python train.py --hidden_size=192 --norm_eps=1e-05 --beta1=0.95 --batch_tokens=[32768, 65536, 98304]
Below are experts of layer 5 (counted from 0) of a mixture-of-experts language model. Rows are named router (the router's row for the expert), up (a neuron's input weights, with its number) and show model dimensions 0-191. Each number is 128 + 32 x the weight over its row's rms, rounded and kept within 0 to 255. Numbers have three digits each.
After each expert's rows: "gets" lists some tokens that make up at least twice as much of what it gets as of all text; "comes after" lists some tokens at least twice as common just before its tokens as in all text. This comes from a sample of Wikipedia text that the model never trained on. Tokens count by the router's weight.

# expert 29
router:132128124122142155108117143138151126141130112099153105118160128116148043111135158135121128079134122120102147219136156053138129130042121175114137107076123129146124129125140126111114165216065157146150102099115115099123073108137163136154077085130163122125145122149118129118112156129113098148169105082157214167136109128122106128120083133200143143134103148116137082097108238081116059158162143133119118146112151171147148108137143180161126140101130156172120123085139087229171169123123144093128122058133100136159067113238124132128109165157137145082105143138118152096110094121156121194
up3:136080155099140152084186199090125153146129132076121142121094119128104123117127153124151121080086120085090128113169101159148119085139116101119142171140125102129053106116084149170140095088093158189157192141071099107144122196127155118193105114111092113121114144144132129093071155165114152155115106124161116172158079138120091105070072182098152140134160075215135151100142140128187076145149127085137070190107139145107108158116165163140109087134083179127167125164139101118138084141114117103186105191147177194162155066127145139178112157143096178185140137141122169102116144100123096105
gets: " the", "'s", " his", " The", " their", " its"
comes after: " of", " in", " to", " for", " at", " on"

# expert 48
router:146170210094174156155110079065174158049075145108125099150156156098158131097147148147163171119082102082143166168155168106156121107124159168152118108106154164159160088149077095167087160142106138164102114109099181089138103103166059144174096105155155095092141173169098152099144087158100079091145106155182127148170112122116119115099110083156094167157095137189164148098123139086100118175157155125096159155151139169106100093088102133164157166169097115135092162079092076158166162080125099160152098094169110087152137117140138164149141161143158155098088137110093159092139117095160161173
up0:165155041175103118152111098141141119094070133131146130161139115121114117109119136117130029122106106161097165167136175151112135154085121184132108165100108124207111169144115099105117089172114119150071109137081122153067105099065117151116104078165123143098090160141151088153080119165114138101107122099130175172125107098057204112112105151126113113139121133181146172148160110110105148099193146115074110131174189144152121079121201148167132127086161111100097079150158162094092098130115165113155112116124103108113144089087137176169128152098195110135127111170098132118082118125231126118
gets: "|", "*", ";", " Arthropoda", " *", "ty"
comes after: "\n", " *", " According", " career", "Th", " However"

# expert 24
router:223113112113138164126143086142133116182136143137126107155151204109140131117131129158138140123123106145233204189124144106131116129095134115131093110138170137153210102149035124152134149157122189173090070151117163139102138129132074162146126123150136117038127107150118148133159153180136026070143147171098103118175143075119122119108075116132143126131127133139143146121139105097104104105131134122115163142233200139139142095142127089141214132179091135082120133017130162107147120122160124140144090116132096074136164137125125135140149131117113136145121131101137127114110107113128131110
up3:096152167154139129160121144175101196165114173098116144149151179117097109132110135109106142184130097152146156090117111147080016114143160134140133093126134173127129112115122188144204180131143139160082110071159149132147092136138105091160158149162121115083081119128229151195174148146141142159150175147165079140097119092099117049163104131161198138125103122155081116086107105121176169127138167060152141138155139109105099128169164154145110119087132138089140223133134149076126151103109090124118103179110153134123119133112120172128139132156087132095098151107141090112077060112183142127
gets: "\n", "\n ", "\n\n"
comes after: " |", "\n", ".", ")", "==", "==="

# expert 61
router:147170209097175156155110081064173158050075144110124099152155157097157131097147148148163172119082103082142165171156166104155122106126160167152118111106155165159161088150079096167086159141107139165103115109098181089137103105166061144173096106158157096092141170169099154099144086159100079094147105153184124148168111122115120115099110083156095166157094139188164148099123141086101119178159156125096161158150139170107101092089102132162156166169097116136093163079092075157167162080126099162152099093169107085152140116139139164148141162142159156099089139110092160093140116094160161174
up3:142114119139099163123087110152126064140121134153156109114094093126140156076136126096148103165143158130122158141166149221115151144117117072159134120114157097179206132105088098139090123150156121126197197066147166161142119196088177125135174152143181104097094154202125122142066134101109100098124057131169110131141128100100100139122099100139128097110125121087160133163102103084082098156116145128171129110168148156174102074100109132104102119072112137197144122175114077132136140125131151151202071087125142133195128107091125151122092150156155200080120159109150202129122105094147097070
gets: " century", " Colin", " Union", " Afghanistan", " John", "stan"
comes after: " in", " Soviet", "th", "z", " of", " Czech"

# expert 54
router:149167207093174156154108081064172160048074145108124099151153156096155130097147148148163172119081103082143165167155167104156122107124159167152119108107153164158160087151077094168085158142106137164101112106099182090137103102166061142172097106157156098093141173171098153099145085157101080091146105154183125149168110121115120116100109083157095166157094139189163151098124141087098118178158158126096160157150139170106100092090102135164155166167097114137094163079093075157167161079125099162152098095168108085151136116137137165147140159143160155098088137110093159093138116094160160171
up3:132089146088159087181136134126105174134113130162077143088148121124186170140052123148124151106086169100098107094144164141080139116151164141160122098174132197146145170166137091071108133175082126133073093113123116140096139071132159188126097105132125119085105111224152133133104151113147135134165121131165104122135075116156160138108155092135084175079126184138138093127148109123090183134145151088061150106099154137231161160141044164139140133148096101135110092158123164114120110104188102147120073119171147092134179137136054142092084123123156109183091137115117120158068130146150090113
gets: ",", " 2013", " 2021", " 2020", " 2010", " 2014"
comes after: ",", "|", "In", " In", " in", " ("

# expert 3
router:147168208094175156155109079065173158048075145108124099150155158096156129098149149148164171117082104084141165168155167105156120106125160167152121109106154164159160088149077096167085158142106138165102114107098182089137103102166061144172096105157156096093141173169098154100146086158100080092145103153182125148168112122116119116099110084157094166157094137188164150099124139087100117176160155126097162156151139170106100093090101133163155167169096116134093163079092077156168162081125098160152098093167110086152141118139138164149139162143158157100088139111093161092140116095160161174
up3:141054092105173118122172164155102082109178090159090139065105111175148086157138132146165149157114111150112100161112148133155056124144176117147099174106187129159105059141156177135154212119108178119102106154073148147196158127159132186137156139091094151083128127188083132131115130144083140068122191150117078191058107092074129125112138159142127092122167151129159116131162081125116126114097128139081084127123129137146159145140126164120145108116107136131114152115159110087050096105104090126131036121151123077128109146096119127107167127125097147125076098149183077110101120093068152129
gets: ",", " —", "M", " ", " At", "in"
comes after: " |", " In", "Awards", " death", " Awards", " CA"

# expert 50
router:146169207095175156155109082065174158048074146108124099154154156099156131097146148147164172119080102082143166168155168105155122107125159166151120109106154164160160089150078095167085159141107136165100114109098180090136103103167059142174096104157156096096141172170096153100143085158101081092146106155182126147168111121115120115099111083157096165159094138190163150098124140086100118177158157125096158156152138170105099093092102131165156168168096115136096163077092076157167162081124099162154099095169109087152138116139137166150139162142160154097087141109093160094139114093161160171
up0:189121146121149112119162135122069138127105095107127156191109129126130167169123105100120163081131072132092217140131108156129112108187106162134132166144145077129194136170163130143158187153136086129182137128157118108148146067150109143052121115118158084130176098168115139136144111113143134148162125142149148212111084128136162115036124128130080119073119142101094166151102203074121097152176129157108122118108150128128136087132144145167136082124086079115149124115100110106125112110110140157168077110101113081150103068135099208193087120082213164097078102090131152118102182148128111137
gets: " ", "th", "%", " 2011", " 2019", " 2021"
comes after: "|", " |", " (", " in", " 2", " July"

# expert 14
router:133172078109124138246146132160105113159152163151098144161145155121141172110132149119160101115145109141178138156149123117118100138093128133106048096141101146117152092115107135094114194149125163112102059129129125099005155131127136166127111124132146149179190150113102143135169093105088151116212132062114147181182155120035063063064096103173130106147151135122137099078162141119104089100128147059147181183167142117152128112119130117123127117139081106155136140137135095112102122126228110126160094116124137083148135175155167138125147101127126144146135125084137153134093108122134150142
up0:110173080102150157125109061195135132128153131148195154138129149093190106191163165133123087091072127090109150116105137094102125136114119131121141117184156093074163166080114126144145131099116174064119100112087089121116128080114118078067112124073125080142140087087084083127093140153163152100131155175065163144142150062171137138131112142129126142088097139184136068129105093145121195137138129117116135131191144118161178133160126109174120202136112137193091088100132099137123154106191065167116132163125130120155119109148143088141094150125099219160075126148069136111092085122140140108
gets: ":", "-", " ·", " •", " Location", " /"
comes after: "-", "\n", " Coordinates", " MPC", " •", "|"

# expert 45
router:121107148118177107119136104135126126150118139110166112113158146127142140000153146139115158133118101120146212123149154133144097138116135138152132124119149149113103120087093124132098133138090146255144126125124143107071127122134096163154125128142136131163236127113097161132134027126098098095110123186146102123129134111141125091114136131149149130104116144152132135080137129093107115124142101120125128136105223171171119138123129161137129200103149104105133134133092119128114128101127128102144110120142137063113168113122121145153137112124144149085138144102119133133139119119138133129
up0:191102140105152116129159075138160155047143124050087092158162140139123129151180088166141091105099173103070113146148155147150101182111109189136129115144130163113057165088136125133140144107124132178155135122106143170153142142142171119147156127136137048091150110143100171168182137131125134140112147129148150127200135129159097173086154099160101089145069091160157154134121156132198142102109170171126096087084181137106091094170150141082157142089123132169135154201213136173145152112072116121121096127147089135107055151140098140160114156098161098139123157080120076063115165137164104119
gets: " |", ";", "|", ");"
comes after: " ", ")", " 0", "%", " —", " 1"

# expert 4
router:146166209093174157155109076065174158047076146109121100150156157096156128096147147149163170115081104083141165166156165105156122106121159169153120108106154164158159089145078095167085159141106139164104114107098182090135103104166059143174095104156157095095142173171100153100145087158099079093145102153181124148168112124116121115101108083156096168158092138188163152098124143086099116176160154126094160157150138170106100093086102132162155169169097116137092164079094073156166163081125098160153100093167109087153138118136136163149141163143158157099087138111092161095141115095159160170
up3:134125136147111162081136111102144138135113146129096117136126086137127098149201112148136090148106148139098105094087162100123064102142127183182124103120126111123071113135085103157128121157156146169133149177115154101133147111115171117191173028171172175084149166136082142179123163082123152093159142145104171097163093185116133128129107077066116154101137138176138172112143115113157078177139159103103084077125119133099137107137152136079078152205119128161127104126037089164197140158117092163136082088168116133118095150118136080158118035062111134140151121094103162099128122174135077148
gets: " These", "X", "TA", " Super", " these", ","
comes after: ".", " Cru", " MS", " U", " W", "AF"

# expert 13
router:152094122100135148125000163181151137175117108059063117117165107124149071133156149132154162145104150108136123129133131133129082135139139149155120087143146138120134124145130101165140158255108143143063114119103145144116140077148127080125108112145126114142130142095130160128157074102104115118194106116123099174166037128074116106119138103143135160155115169108172061116170103099118093156155143117124078161123152144117120102121113189136146088154113101135057132126024044153144116135147116148150129132151131135139097150185152145143162145149137157127115150112065129108075114115117123118
up0:149128140126136054137125153097121124117064146098168074134114117130113125119146127100095088086120128194101100107091167140128121031143147121153149129134127119148159198080104193061100145165165088139136114145129143132174103150152168117194065150115203138118094165078112092072170067084115097171067181196167088175143139208059090140152082124161105188196147168108105151165124131134135134128138119132135147143142140156156104129090110120098124109136107110085143082157149107127148144110120150118131120167102101127138121148167064126164122082165153152095129118148078149081134096157141098125
gets: " on", " known", " released", " played", " named", " served"
comes after: " was", " is", " He", " also", " he", " were"

# expert 10
router:147169207094175154154109080066172158046076145108123100151154156100153129097146147148163172119082103082142166169154167105155121105124159167152120108107155162159160087149077096166086160142105138165102115107097181088136103104167061144173096105156156095093141173172098153100145085160100079092144105154182123148169113121115119116098109083156095166157093138189163149099124139085099118177158157126096161157151140170106100093090103135162154168168097115135093164079092076156166163081125098161152098092168109086152138117139137165147140160143159156098087140110091161093141115093160161172
up3:102111090102146177130157138074114121081140104147162082087156129155140090110098111119117130117156129130094144094155114120121100127124160152152149184109172145146154170169171106186196129088126149157111142136073167102099150065104162164122139128189208151151139167154107178118100087168051095111170095155150076134158132103129107118168083144119092188175117129151144118121146186113137103158163092189154147127071084156116126072082122210124131139088154115078135137134112137100053125129080087086100127164096124119090139177131110111178150159095118128120069098115136109152123189141140071063
gets: ",", " —", "),", " −", " ENG", " GER"
comes after: " |", "-", "6", "er", " pm", " School"

# expert 19
router:141166060107164150124084133098154166113154121118085123129123121108155000118148147140126129127139116132168130121148154088176106112064181123119117088080123124105118110107084095128101105126150130127156060053118118148061141082140101201139116123206124138156163151159151145063136130173115120114146117200164189143152086102105134138068104137168060146139126159141135146146145101093109139176136143091073139146114117174133134138138075113123150098129118105138125133123123113148136171141121121168154149131157082117121130184158235155123160086204175120141120127085124165119133107099153210137
up0:109220157161172100178178203052130130170068091108045138064096044101133076119187141135088139104098083164111139116130123160121175142140118086126119114159116086174119106173106162172132166087190089113093130145148099130085098102128162160153107156133162173094126058160131140098107117171113109149146082109189119155123153093136089135161102136101140101161121097124192150132090169147134164095166086099137094114148112142140124150110110155149102131134130116153127163117098139155163188122149074074095153158152103147119182171140110108179077143115145103121131151111137140139083122081153098099
gets: " United", " New", " South", " North", " West", " York"
comes after: " the", ",", " New", " in", " United", ":"

# expert 9
router:146169207093174156156108082065173161047076147111125099152154155098158131097148147149163171119082102082143165169155168106156123106124160169151120108106154163158159089149077095168086159141106137164101113108097181089137104106166059143174096107157157096093143172169098154100144086160100079092148105150183125149169113122115119116099109083156096166157095138189164148099124141086101120177158154126096160157150137171105100093089102133163156165171096115138094165077091075155165161080125098160152097094168109087151139117140139164151141161143158157098088140108093159094139113095160161172
up0:100129147101174142126149145137140150083187124028106132104123137177142095161143113085104149097061115095117159159139128085090109147150127147094061103160146127175176103145190115124145135092143171085178066100155159152094086161174164142106108133095092153124150118186115144077052131110094154091167131155115144162137155084114090136085128124166089109072086078117126091166088088164147161136174143128135101162197158162116043141119092119174161142111140099124091188111165145113080169108101147129114147098144155090148109156060145084153180109112118167121167143122160148127081110125102155100
gets: "N", " ", "St", "R", "Death", " See"
comes after: " (", " |", " \"", "==", " —", "==="

# expert 7
router:147171210094174156155108081065173159047078146109122099151153156096159131096147147148164171119081102082142166168154167106155121106124160168153119108106154163159161087150077096168086159141106137163102115108098182090136104103166060142173096105156157097092138173169097153100143087159100079093144105153182125148168111122115118115100110084156095168158094137190162148099123139086098118178157156127095161157151138169105100092089102132164156169168097116138093163079093076156168159082123098162152099094168110086151137117140138165149141160142159156097088138110092159093139116094160160171
up0:113138106126136093066107135119138144087149081178124125136093132173110114111139176139107126130083153121099151118148132127131077131094133128156154063193130160130180158134119142122129118179086054186156182172062147068173120131099092116134115055109135146169116090148163132091132142063152095134168134184112169157167117126126125139024174097103097094160122146094151130159116104135129104115124134134143087143158092069113133050120116158075146135058095130116164128164137163138142129154119137164112094145186151146091181098145175121104166138186157117114093141071118161039087105140176134106
gets: " Preceded", " There", "s", " there", " ", "ones"
comes after: "′", "|", " from", "N", " Y", "["

# expert 16
router:147169209095174154155109082064173160048075145108124099152154155100153130097147148148164172120082103082143166167155166105155121107126159167153120109107154164159161087150078095166086160141105138166102115106098181089136103104166059143173095106158157095092141172170095153099143086157100080093146105155182125148170112124116119115100110083157093166158095137188163148099124141086100118175160157126095161157150139171107099094090101134163156169167096116135093165079091076157166162080126099161152099093168110086152137118139138165149140160141159156099088140110092159091140116096159161173
up3:150133090047127156159155165111067106137130176114121126130128226086152072085165114141111135173144081103131146153113112172109098128116106088174145113095074114090133178140131138153137080134089102134083143091138137101103142135166139143115123128105104117111155149080161216090153129126098149135095054144136077160164152157086061174185131157073147158105078161179136120138107186157088137087095098164142112105179129157116128142124172178108150147208054150143172144180124120102113157165134117126195105108189157146162129130147150132096148116147131117127198147125099119164138146155174152121
gets: " ", "|", " at", ",", " Division", " –"
comes after: "\n", " |", "′", "–", "|", "°"

# expert 15
router:147170211093175154153111080064172159048074143108124099152155156099159129097147149149164172119082104083142167169155166104156120106125160168152120108106154164159159088150078096167085159141105138165103113107098180090136102104167061143173096105157157096091142172170100153099144086157100079093145105152181124148169112122116119116099110084157095166157094138187165149098124140086101119177159156125096163157151139171105101093090102134164156168168097116132093163079092076156168162080126098161153098092168110086152138117139138165149140161144158156098088140110093158094141116094159161172
up3:163095053162143152144078051131163150143172094176144118173119101057150137091127155154104114215190065123181224128118148148148113165106187137107146081145124168130055162192161095100151128135170098100126092140134145087099140092121125107144126123167162100144149165145162101161155139159146140123104131118096128136113143111083099066168173166178121133106115167122151115137199124117123109162104104116138178141105128146180177155149143137112168125132136040111132148134081056104114111137167135096176135152130084142156061093154105127110165142086124113153148098088130154113095137113123084117
gets: "|", ",", " @", "-", " to", ":"
comes after: "\n", " According", "According", " 1", " according", " each"

# expert 58
router:147169208092174157155109080063173159048077145107124098151154157095159131097146148148164171120082103082142167169155167104155121106124159166153119107107154163158160088148077094167085159141105137164104113107098181089136103102166060144172096105157156097094141173169099154099145086158099079092146104152182126147168112122117119116099109082157094166157094138187164149099125141085101118176159155127095162156151138170107101092090102131163156167170096116136093163078092076157167161080126100160153099094168109086152139118139139165147140160142159156100088138109092159091140116094159161171
up0:129105100101186133146133137199141158089122168154071099130139149157083109154110113128183122139070120122082144137171091110149096123119079109182099137160177118136161103123126186119104094115101121111152124080140123131159107104142160140145088251116118135123133149117127150083145112071126110143123147150124143214105141134083106094176085165139124150130105114155197123119198152113125112140115095172171141109142106149120131159109124145167166164201106049134131088105118087050141153082115142134176105160092163152071163156140114213123098147105103089190082138158131155170105160086137127165
gets: "=", "N", "W", "°", " House", " Center"
comes after: "°", "″", "\n", " United", " Genus", " High"

# expert 12
router:145052081109136128123119199135117207100119161148124123142137128114168125133144149145140133089110095118135139131164128151122141014186160124182142148096167122130127133119135126159082158140130187129129145064133184115038058138122150131138082133124163116127141144159125114102139141172135131099116119144144091147122099084119097127137098112143088120129081130139179128133196219135079133118121160133116176108182162121146088119122084083132135092140117110172117123128108158140137129094112107202138000113163086123173137149160153166149126190157119146135092127098079122128095085099133166191
up3:085150198140169145133150082104075158165145125140136108124177093124133187134092106140124102142146168125162167161118058165165153152116115172123101167130187130093106093160157101114099118134116155134135113120141102095149122152145092159110168061105115127130151131183148119095056136126163131145071077166151119111120142167119101047105127106124080090152152164163140123125150143046100122103131114153104164133160108120138192049088137155137163141055080135088157082136148115177124093117176086174066090163128151141150175130142113059137149177076128121078116204091162144155149142151081123147
gets: " mon", " pl", " rel", "olog", " Pl", " rep"
comes after: " the", " a", " and", "==", " his", " The"

# expert 33
router:143163204092176157159112083068176156045077148107121099153152154098156125097147150151164174123081102080142166169154163103156118113127158171151119106105155162161160087144079093169084162141106137167113116105098179088139099104170059138175096103153157097093140173170095151101146077162099082092149105155185117150167113125114121117097111084156097165157095137184163140098122134084099118177164155124096158153150141174115099092094105144164153168169097115129097164077090078162164160081120098162153098095165109085152126114134135166149141161141157157095088142108091161095140116094160160169
up3:156104165098128060132100127152112129134180102151149164098103129124078113058148079155185141132079124154153172033192164157127116127151126163133106151122163059141137166144156099124099117144091144090148177144141136132119117106134185163115103067099129099103110143122102124097100089139105147134076131195116132163100125104146111090157093128141115144151109142161083078160168139124188151110134107161112133125136146176094165193110107161110171109146064142177105159173118128041187132082171104136169063165106086140174098124151142111136138158200144148104139110136089112125201158105199119124
gets: "-", "|", " -", " by", ":", " –"
comes after: "\n", "\n ", " 1", "\n   ", "\":", " directed"

# expert 35
router:144171206094172155157113081064175159047075146107123099150155157099156129096147148146163175121082104083144164168157167103157123107125159167150121109108155166160157088146076094170085159140109137163101114106098179090136103102166061142172095106157156095098140174172099152101144089160100079090148104155185124149166107122116121116098108085158095167158094138192164144098126144087100118177156158123094164155149136170108099093090102132165157167168097113130092163079093077154167160079125099161153101094167112087151139117137138164149139163141160156104088136109092161092141115096159163174
up3:134139091094083177134118114138112134153101161132097130207145070150189122098107149170194212116055111111107108084200127156174123167175130139122132134156163137120164146110052136151121200116173080123102166104119138183116111061164113100128146212122152106120119130082177175040180145109127115132104075102180133083181097093096106148105115126071123135139160072151112106100158165156146187169141121150140125115121085158100156142110088122136146094144124063114153108141049130139147135120154175151158102164132141129161153156131080132128108133147150157146126134145113152148105115159104088119
gets: " USA", " M", " FC", "st", "M", " SP"
comes after: " |", ";", ":", " E", " —;", " 2"

# expert 1
router:148170206093174156154109081064172160048075144109123098150153156092156131098148148147163171118081103081142166167154167103156122106125160167152120109108154163160160087150078096168086159142105137164103113107097180089136103103166060143172096106156155097093141172170098154099145087159100078092145105154182124147168112122115120116099110082157093166156093137189163151100124140086101118177158156126095162156152139170105101093091102133162155169169097116133094163079093075158167162080124098163152098093169110086151138117139136165149139160144159156099088139110092158093141116094160161172
up3:122085162118058149127204138143091122130154110150146117151120147094168177086181129146155114175111121144046133119111113133112113112065158144096108112128115103063143121137141108118124097108128085211114092126062149083121097103090111162183124133171142128147158138080131122111137105158103113169173128145131116109113102150155086119113172121136115127123182104158176140109188141111116097134105161111138122140102203102177135222115110087141106161164124134101167098117149211040122124093124117093156143128117063136138163148115179123108122176143212104173175091105119184183116067100157123158
gets: " ===", " ", " America", " China", " India", " Germany"
comes after: ",", " |", " in", " South", " of", " United"

# expert 43
router:142176193095177149157104066061183163038072147117114103151153153100155134100150153149164173120085103083144163172157168104157121108117158165152122107103156165158163091152076096165085157141107137164105114108098182089135103102164060142172097106157157094095141172170101153099143084159100079094141108148183129149168110127114117119100111083160094166158096137188163152098124144089101119173157155123095150154154144172109096094098105131167157154169098118148091166079096080152167163084125098169152097094170106091151145117136129162137137160145160157083092132105092157098138116092157155170
up0:130062120126101172096092075136160102133153141133170138128071155123099101107113130154141119109105130121099103100161168111182103185116179137131148181116126142166156120183122149080230157123168156116131115084137096139128136143139181169161046093158165147101135118164072185118123135163115104151097126093125135120203139188092112131159117143210123135104159195073118113120120102142100143161166124074089117106091153136099147159121137083102111102169120190124149157103071080133153148137098107131040200136147149078147181114121107166103131171111151177119085137122116135081115113153174092101
gets: " August", " September", " October", " January", " March", " July"
comes after: "|", " |", " on", ":", " in", " ("

# expert 51
router:146171207096175155156108081064173157050074145108123100151155156098155131096147147149163172118082103082144166169155166104156121106123160167152120108106154163160160087147079095168086159142106137166101113107098182089136102104166061142174096106156156095091142173168098154100145087158100079093146105154182126148169112124116119115100110083157093166157094137188164148099124140086100120178159155126096163157153140169106099093091102132164155167169097115135094163079092074157167162080126100161153097092169109085151139115140138164148139160143159156098088139112091160093140116095161161171
up0:150119150149187119167143200115187121133136070144130129141123117156129150116147115100111143146144100087151208149126138160146143125074118101113132107127130127118215141119108119120120176120153145132114090080136157041102182127106147142129147116067102085073074198102050047155146150125130132110133117076187140157072118140113093140105147189144142088132105172123103115161088156156077115116097147111109116134119202141110134061076095107199076132124166077143114116060123142117088163121127189132097145169157121048145101105135157113181159111118163106114149122159140159152115092094111151120
gets: " –", "–", "born", "),", " /", " 2020"
comes after: ",", " in", "In", " January", " (", " September"

# expert 56
router:111146124118150120136137124134148153161153170123081119161125127121138112117183150183142138135104136134168197157131140144213051113085118175122135133050184150124131142205122122107122116121104112123137129054131122111102126037136157172132120112131154067027136165150106149096171134110115121103118130079099095124129120103137132113131117126153115135134117133149119177113122126143122116111134106134066128111138128146099081109092051172137137180140050074146027131115150110123152169115168111213191114084128103091145148126171132124151165119196154187136129197115129114079118125132153191113
up0:105154208095150171108069149096149171087121170122102129106061114114204085141121177172125167110106180153135087126116142121078177145140109099147109128143104140144134132085079111177144162127126115118139129096123117114116133148096109167126139137138161173095090167086120175100111129126098141166156144160126164165118069124122104121140103231160132120081122103104104096071068189123113132166097152150158086162111150086127095175082081110158130132109129132141168167170109129108184195210141118110125152083128153118178108089112074063121149101127123151112104157114146090124116096185079194176
gets: " 1", " 2", " 0", " 3", "1", " 4"
comes after: " |", ".", "–", " (", ":", ";"

# expert 32
router:149179177095172160157117069061177157045072152123133105150156155096158126101148147153165167120084103076142165162156167098154129096119164165155125106112153161156162088155077094166083154143104141161110108108095182091134104103168059152173098107158156094092132176169098153100143092165098084094145110154179127153168114125116118114096109088156087164162093136192163146098123156090096120173156149129094158161151133170092099092091098130159158173157100116144098163080096079157174158080127101160153099089165111085151146106134140167145141152142161157104087140111093158091141115094157164178
up3:123137169108126156184121128082160156123139120118079087137119104102132084139157111119144108086096144135127125154185153154136097119147129171147101150091143128101111188176124076179133141161122103160087137141103120094143133172121119069072135121172063147170147058053121081165115126160122162129079172100120088140141161132148125129157140156098134101162121172148144193180115113137079062148179116089051115069167134179129169068137160091130121155157109100205096091145117100156182168223127130136130104131094085100117104153156103157149161154133153142164150159090115112167055136140176153136
gets: "B", " B", "S", "D", "C", "A"
comes after: " (", " \"", "\n", ".", " W", "-"

# expert 38
router:147168202093174156152108076069174162049077147114126100153150157099159132099145146150162172124080100081141167166155167102156121106123162169154121107107156163159160087148077096164085160142107138164104112106096183090138105104167062143172096102158158095095140173168097153099143086163101078092142105152185124151166109122119117113100110081155096167160096138190163149100126136086102117178160155125095162157151137169107099093089102127164156167171095115136093164079094076158167162079124097159152095094169114087152137117140137164148141162143159155104088136110093159092141115094160162173
up0:097135115141169139125135144158130082169132126117155113108183130143141124073153147109150156097117132115114108166094114144119140147123155140102133109155156143132171169135066115116139104138129127113167090144101099012147209135128098079114119155181142110095126162170115081127129068164085100098111144163212142154108139110085064071166151080090118139158142105141102137200133080148164176125129138134130204186093088180123150150127157145078086138165119159087107136152101151131099173119139162131173102111125123119185141141103146094180120192127096135212118080035154099155111077145132139128
gets: "ing", "ave", " Festival", "ove", "oke", "ade"
comes after: " B", " T", " G", " M", " C", " N"